From a checkpoint of a small mixture-of-experts model trained on Wikipedia: 251M tokens.
Below are experts of layer 3 (counted from 0) of a mixture-of-experts language model. Rows are named router (the router's row for the expert), gate (a neuron's input weights, with its number), up (a neuron's input weights, with its number) and show model dimensions 0-255. Each number is 128 + 24 x the weight over its row's rms, rounded and kept within 0 to 255. Numbers have three digits each.
After each expert's rows: a language model's description of what the expert responds to. This comes from a sample of Wikipedia text that the model never trained on.

# expert 31
router:107144143134116151147137087112115098139133120108109117133092140150132103155110118144133134132139124102141110106158122121123156139135114148146148126089110126152140144172114114110149134134101134129119143140114198158125121117141142159163140126139184138116186126126140136131134107068117086112112158121108120098162112127124146113151137133116106118102093154179131107074126151145120116130165131132083142103139133110125162120168118097137119124129142141156114138143125165116088129152163108114136160127132136148123121168128116154148162152131155163077136096146155099128070089156104115124138144088132088092185129145108164122202138096167107175163178132118174134127125100097077141127123147138150111119084113100117101157089144138115133145140140142141141103120127137086135197150126181
gate0:152128110131172150130144118147102168125115081147167145177126132137089100112112087169165119112130163097102099156093098153106157101185174123150110120127132129130117108111148143102149090095160107132070134106129106121087133131108139172136117131102107123120119106137092140102120110141080116137116119136126123108133140136149154159106151164144132141141137123143103150141187141094103151107103105154135128126145117144150170132120174176082123116134139136118134114113109095117120086090153146125137142183119127113125149118156143117130128151139113169142087145143135088149100140156163094141119160150146089156078112130100111153110088141106150106122114176096143126121120131164126136145131114091132092162127105137127141186101138121079166138106155124126095138098097111155120113083156138
up0:168162166132134125115107137072170104091094084092109067115147132143117189101153131105162107153118132190089156117142159137157137111147095103115144085141136148120099115107150125128120127103164132129161141096139098136130143124133122085159128138110078113146109146123150159187118149133138128099151097158127120160137130132099114110120123121105142099112136132075160145129095094135154064143097131130129110107124089146105064128094116130132172190125114105121128098123180145124157133090105121104165146119139128144118128099106124123103125126149154102122139123132080127092156141146085137154119098134128134103160129130150147096107128138139125095142073134177140134108105121104145122090167147145092141111145123136110117106142144142149136151131128102137093137124125100127145100137095144
Mid-word short pieces. Short pieces inside or at the start of words, such as ay, it, ip, ge, plus common nouns like form, species, e.g. k-ay-ak, dig-ested.

# expert 6
router:124129125132140085112136159120115110134161141114144162147136129178134122146145106095150110084131122098172082131128094161142127125112083160133101140163140154045132142105120137154179085111188098138150097124103130126132146150086130128138092110090106142121082141125181131117110116167127159106140141091105123102147129133131093125181110086126092117095146138148114107103124077118108114148147108132131151102101124126164098140134157158115116150140165147151108078150125124121115100134081115111137118102111160107094142144130114141136125134132135097163111112119097147111116128109114120133128185143164156149145112126179140121160142145135154102142109135129075150136145139095115089082173103156134111103125150135162129083127134162156117106148144103138079137116111165124127118137153147
gate1:155084121112143146090125134126146102132140117115106114144125114147124166108164122120154155138172121111128154124152132095111161124105175099089161133157161143140098139126146140124154107130135123123159117148106145122173139141143154086136125095135127087105121142137095070090121150154156123120130137106145179150081137148078120156124129103144173129110151138107094093127066093139143151153135155124164177177148149104157123159054139086137103172162115118134129135095088119119110092124112120169133101115123142104093064146116141164107107111122139115098106112152116097126143152126160087124124133151111111106151114155135146134114141126120135154123172133105104117126159112107112099115141144155097120122075116177107117089174141134157117123109152116162092149119135119149125113141098136
up1:116097122096119157136080164119145109138141140151128119149112077104104176099147114097153188144133165129148116131141108126065160145131105154091126094181116153122083152133161136120128136098123078115127137134120101127103148128150146085141119149119102130117138133128135087107128105155129133117113142164142128094114131107123103145122141131122100095119124119126116110078088084127155130140145134087125158101144157127156159160082099110125117132154135087125138144123105147144133073136105142132119116126159137134100074132135131161103089094097126103144148120160148142144092120119165079150126120147080159110125131169139153118120178146113143171119161137085128117131159080104131121075140129157159096098107093153138134094128115109150065141122153085163132141108132122123120143100125144
Table pipes, compass words. Table cell pipes, percent signs, and place-name prefixes like North, South, El, Green, Black starting names; also list fields like Website.

# expert 10
router:090116099131126171145194076142085114100108147116104131144139083116158118145152115137112145176151121102095115159121126123123139080106146133128111094160135100126126161125108131137131093147201112145119110147134125118065114136111097107097079084110132135105094132139092138117139123167129123143114117117087130113094101100117136107132104121113095142191114107113118096151116170147110130117132102096160136131115111130116149157103103159155128173097083121137117105110082150097153162151112141115150129143126099101115141096134088135133090106125124142125180097104121142098116148170150126100158094097138135113104105138131130115142121091157151141120129138050124150129119118135145107128090127136115115120131160131156128129072131175131129111140107160115111094152119132119115078113097141
gate0:139157079141083090136150117125118123135108097135087102096112129132113159129129119105138105132127135132135128132168116121081096129124102120163125169105148135102106134120126103136139173110130123102144111129137124157103115135133143142158140162115137081110146101104138108145117117141121161098128120198152101127128140119133161166137081131176147134149133143109136131114118115114120168139196129127157140095078137121128138177128105124174143135138105121100169107136135122146121104102160065128153122134120112132176168150136141142077151146147111131147152102108156144145092088087156105164102076130079167150122109153105103141106123161134122092132141123161122107116173116117150114169169176106100157132127129102147133158105116115099136090116163153092112125118121082153123125122150183
up0:104080149173158124086129133132109111123130155133152125149150143092132077139101153158125125115114124113160155094108145171161170132135125135079129140123095116122151106116174119122118109111129121110124136138100060099154143112145115146141152093135105151177126155092101112140135124119099141123115105110147145150087105131152107137110136150103100123111117119152129178095136094166143120112077151169147119149135150159144109101183170122136165134107168176138100120176130101150133149100094134097123179127136138114106110080071121094134145111126144131091095150170097105115123139151101128152137145128163138106142142142130146071094118142136114115146119109100131098141103158147116111123136085133142131099112105102159128124157139108113142138086105107152150148109169148139137149169113082
Word-start stems. Lowercase opening stems of longer words right after articles or prepositions, e.g. diss(emination), cons(picuous), liber(tarian), plus whole words like time and life.

# expert 2
router:182129134128113172115119090110157101118127125098140161146106148140127146116099131156101136109139147133122126117113111134127151116151123109126087103170145139107089126113092164123148131161097119135155156124112126105121127139117135146102094148110085131127149153129113161055142111098084131121134115081118158117104116117096130111157122143118148152116163137103121135117122108103133128098076150195148105118159138124160078129141158114134160099144159148101096113123089086103132130129138112110179103170144116151122106138115104141121102111107169108170090150107146166102139153161080158125118152123120125143136132118118133113119135137150122112048114146146123112118168139178187158126129084093141113120162172100102143124086127111130141123052113091126120127114144145146137091126139127
gate1:144143132132100139119109105152128122101128129111156141121145096133156107116159151095115128148061103118164104124087127108124124073173125137112153108110110171089140148066112118133087099169147111144123095132135126134098101113095104088225125177161124100135158160096085137151108115122183139150107097130091158121099125133153120102174136119118126143118111142158094132134191109090148161162126121154093128158148097108186108167093114135160126130139130104126138103118152106161109136125125149135160145163141110105142115123130150147125152129133161149144129130148108175146144144142151129118140179117156114140105163099112107150125116127169104093119159108114134154103134138138149134094146136136127123088125142128109160166127072089106113108113113116142131115119135124136123111137128126
up1:129142096117168160114149161150115134166156086159138163129180141092157109109069157125146152100140107126161092125160068168155155160130140151139107132145172101101131136175134139130124133145098101100142107162125154154174140148146179188114147109113145144096118184119121128116128125101097141122130137097134159138139090123147105130129131126135109124086139163092163122141111127141118070106127128117109166098149120097148138127190167134167149155127098121081160139138090134143126141149142113132105104113144128129131173109112096131092096147122139093129160124121125154122147146156152120122097109150112126103152076089141138118151117177122105130119121148169106156139135102126149181149155130095111127140131103097166140105154142152128128123097151106112139109110156143112118140141118137
Definite article "the". Mostly " the" after prepositions like of, in, to, plus adjectives following it such as first, last, entire, lower, original.

# expert 13
router:188139130139080141137076099129129150094093139085153148134091153142132149088129151166104104098160138134148107130138138146148145121153117149126131076176094145120085133140139137128125117149109152087121107145159111113138154092095162159108114139113104115123127163134095161101123134088120164124136111124149206107113143123147136066143138160134104162125161155087137151154115140129121112117092130176102120136143109116130075115158131148157135172118139153089113152201128113105135107149147127117145112130096112119111152116127157135107112101109152136146114152121117108138133118109148153122113146176123110155142115131148137111120143125122118110120099116126136097140167151127158141082131125112129138113124153147131171101154108062114129162072130123145102093082177127109131094092107131
gate4:129100127140145114115075135162146133141151174107175153146143099080132129168102178113137131152100093088107146152123187095124127139092128093143122120097168137114135102118104113141116125109123113178147150129090062141132135129104125145139132141103127097122130140096088144159137145107082154168110118126097131091165083142140103113125097115117113124149134157145147145137098109129101056170105111113113121133128159168110136142159138118127122131131141121112152094145159089139144144181140105155117128130107086087136184170095120105082109141118147136126136122156143141119119102121096147117164157158096096161139090126114160128127140134179095139161111076108102126100104133130106159129168125099128122132122106099170134115139141157140128115136132131099152128135129104122095108105139092
up4:112093112119103142177101109105135125146151109126113099075092090091119132096113140163105112134134176083126113151133099112097151131127089164148101147145105137120109087132129178122149106152106140106148074158117149140125130102098121133119087154098121157084124154126067112097144107129130144144119125110138147087079115123160109112142100154111118147148159127118132132158152156113133126123090101120110142125156159158136117113143129159119103157126093127102131126135147141174128115155152125126090093163111114189112125084106098175127098117116183159150170159127120133118160135129145129108124132155136100157161142100127113085136164139100127113095112123167105126102130108104118151123143119077148127094172161158117132086151091119117116135091137165152154139071125128132142135118162132
Indefinite articles, table breaks. The article a or an after is, was, had or as, and line breaks or digits ending table rows and list items.

# expert 19
router:083095118141120151102118112097146174159069155109124150133096117120135138107159141129133135122140109175166143147110115118135131125110128124114130104149128164133076132166116108148108139120110099109123134139148151103165132108124161072138105146133119121154114114131136101144138112130191126145053163121151127163126121165166142157125169146085100153160102090135126104110103091123143151140146152087188143099107147113172133141108114167117117119110108112166113096103132123145147148158115105142098123141148116109093056107129156120113114130142146123097120130099158150132082135155116115136141110139126160145157144132130118152081126121142110140136171104168125124139148136125125114129143088095114202149172089118139154139153107127105162111119098124100137110124094116153133140175175130
gate0:104115087052123086138152143134142171088161143144116127146134109111136125108176125105126145113113128108132077117143111120157128139149141136139127152097159135123127089168139110119110138098189136124154121110137109126109129083131105161103155129098116096132152137115140141083169138129117128127140142089113132118171088116126077158123092120095130169152127154121150105119114178139122122106087132131139197122088111142158117100151156144136107104159122113132111104137120138137119152163109148101071146144122084123135130101135115192117141134108115090090087136123107142114110106145130127164116124118158127093196112116153142131102119167125113115104141113177136134091108111118106124107111094064149178122121155132161117121118102136153137128071127113116164129136161154128152132128148121
up0:133108090103139148109147121168105124143112147108109162126142087122124094158158149141154141094130129064091174150106136126123108124148107137115158115151171095146115141116122150102096119176106134104124119106147152142128096093119139147101107102156135102165085054127139133129109165058147130141124110119133071134128146113130111143158148120110119102147107086106121133122131116142145135097146111119148133095105091123116071118127114153117117154100137119121119130107122126131094121135133125132144124137139167139123130177118146159106155073094171145139160189128070129123116137113126120106123113171108140104146146162116178136158134150144106140102062139159129150151102059107147115126140156085161126111120138123134134148127098144111151121135111163145135157149108178114138096162122129
French and Romance words. French or Spanish words and word pieces, such as de, des, la, les, et, and endings inside foreign names and titles.

# expert 12
router:115142121186101112125100119122064152139132107131141146127147134110130138089082076121135087127155117126150163101154086133154110119136142191114127120109104108113148151142127127138159127116125091113156121070138149121115142110132128159103122139058129146130121160097169118147147151115148147166139137125079140125114117162104145083115132132117180142125155129141106147123134134152093116114076119129179072162124102130135131104150168139135113096102136157124113126137144155131115172131107137124104148158114145108117098146146130115164150108128118135130093100144121125146177141150153141116115112170145114106154114087118169180134117125099096072072113112170190150097102099129147107170125166122121168129133107115119091088145133133144134116129122102124126161120145138103137144102100122
gate0:148105155057140088112141158119096104082125132137131118105129131133093142128117100135118146147118103148123141095115093115074097156221126140116133171117098080143159136136069126122136104078131105106167099128124166127134096163179132133126165143163144107108131106071115146111130132162122149114145173127107143125113139162156113075184066101164147144133150107138148122110149115151100129117118108098106135141116145104175108121155108117125116093114163118135171140149134116136162129138098130141138140134109107093148128129141107148140141106163183088119138155109124110151145157131125143127135157146130108147159141129158097113131122135104104098115081119156092121097146118124126090136159104117091127136126106122082127134122159125152083121130137119105146127136164137153121156108124136
up0:153152107157105113148169154136086112121137145114160146153126122153118163101141116115142140146118097120156112178110122120112161132141110105134149143181146166133122108149132090173144157080150090142145183089140146137156132134129082103127106120126140146138134135124120120107167115137090108148092127124143134121138147144148158120114159108124092105116152101106161121159134125155141118124167097207141121138165133107134135136094148163117123123171129102161099083130157125121144094092125146136105109143144115190123085107112164122147122148127113163139082105120126138086146138183122118141148129107146120124077145097106130130133124094155116137105119099134137129090074074118100161160166191175159103144116143136158153137131082113133122115140129162129110099135091152125137140133146125
Capital initials in names. Single capital letters B, A, Y, H beginning names and the word piece right after such an initial, like H-arl-ington, Y-ebo-ah, B-eam-ish.

# expert 14
router:114119155113161116123076144166120089092121124122127136099119114159146132185123124187106148091067152129134127140122146193168169152154110143153164118131114088093163143108128102155122125130087121143172149136127086143132107180114123122092137150126118100144160150155139140113111165118140126158128148123127143100111110134147182087135142130150170171128117110098131179163095120084123091099149109142169092132120124129142119141127156125129125168107124087119158161112104102084138094106138121138122141137151135135145155151188098112107152130136106148146136135148092178109148143114126110117155109123125110145142110119093143094125125113147145101122128059106092115170142159131163112123138109114114074132133121126092163114143106089129150151137164104125118115109131132149105122124128142
gate3:110131133207113112103118120125104109094156099144118117133132160113106132137151100135129157117107117171136060101164083119116138152135124107133114092109126144122105132155132140136099171149125110112131151112110129140169134167134189164102103097116138157132065141138124120140119147121152174116155160101124134146100119121113126146088126117115109144055161146133119132112114120131186106176090101119137134110114121134086094106123115096148155158080145082112117104134143131112149107156127088120143142120127108130117144123194139132101122129086099120121163128098105148133107101168139147079079146164127133144145121129131137127118119118129141137088152159139098144130127141111096181145106152128115112198099111136120158163167127138121148151116127134144154149093121152139112127093153154
up3:131090133140116167138113089124127085199140132076158122101103120124126118120121136143142108137169096136140155140108095139098166090108119158130087138085159121165155118131093115096143151089095129157115126110142131107121101115113058099146157133117117056102158154127110135156117088143101087133097128129153149133144169144100089153152117107154134141157090122110128169153129109079085147118147101141164116121135152136119102153125088199130123137105092164115133136122141136123152150113132137121135131121122100122133107160116115150135147154161118178155134132102144150138123134115172133160176099155160108130096145096102152141144162095112143077126097109113140117096150130095149113110143079155085162106158107136112105123142150136124127124108158122143121114135108122135139142146135113
Closing punctuation. Closing parentheses, quotes and braces, often fused with commas or periods, ending titles or asides: "Evergreen"), (1821), km^{2}.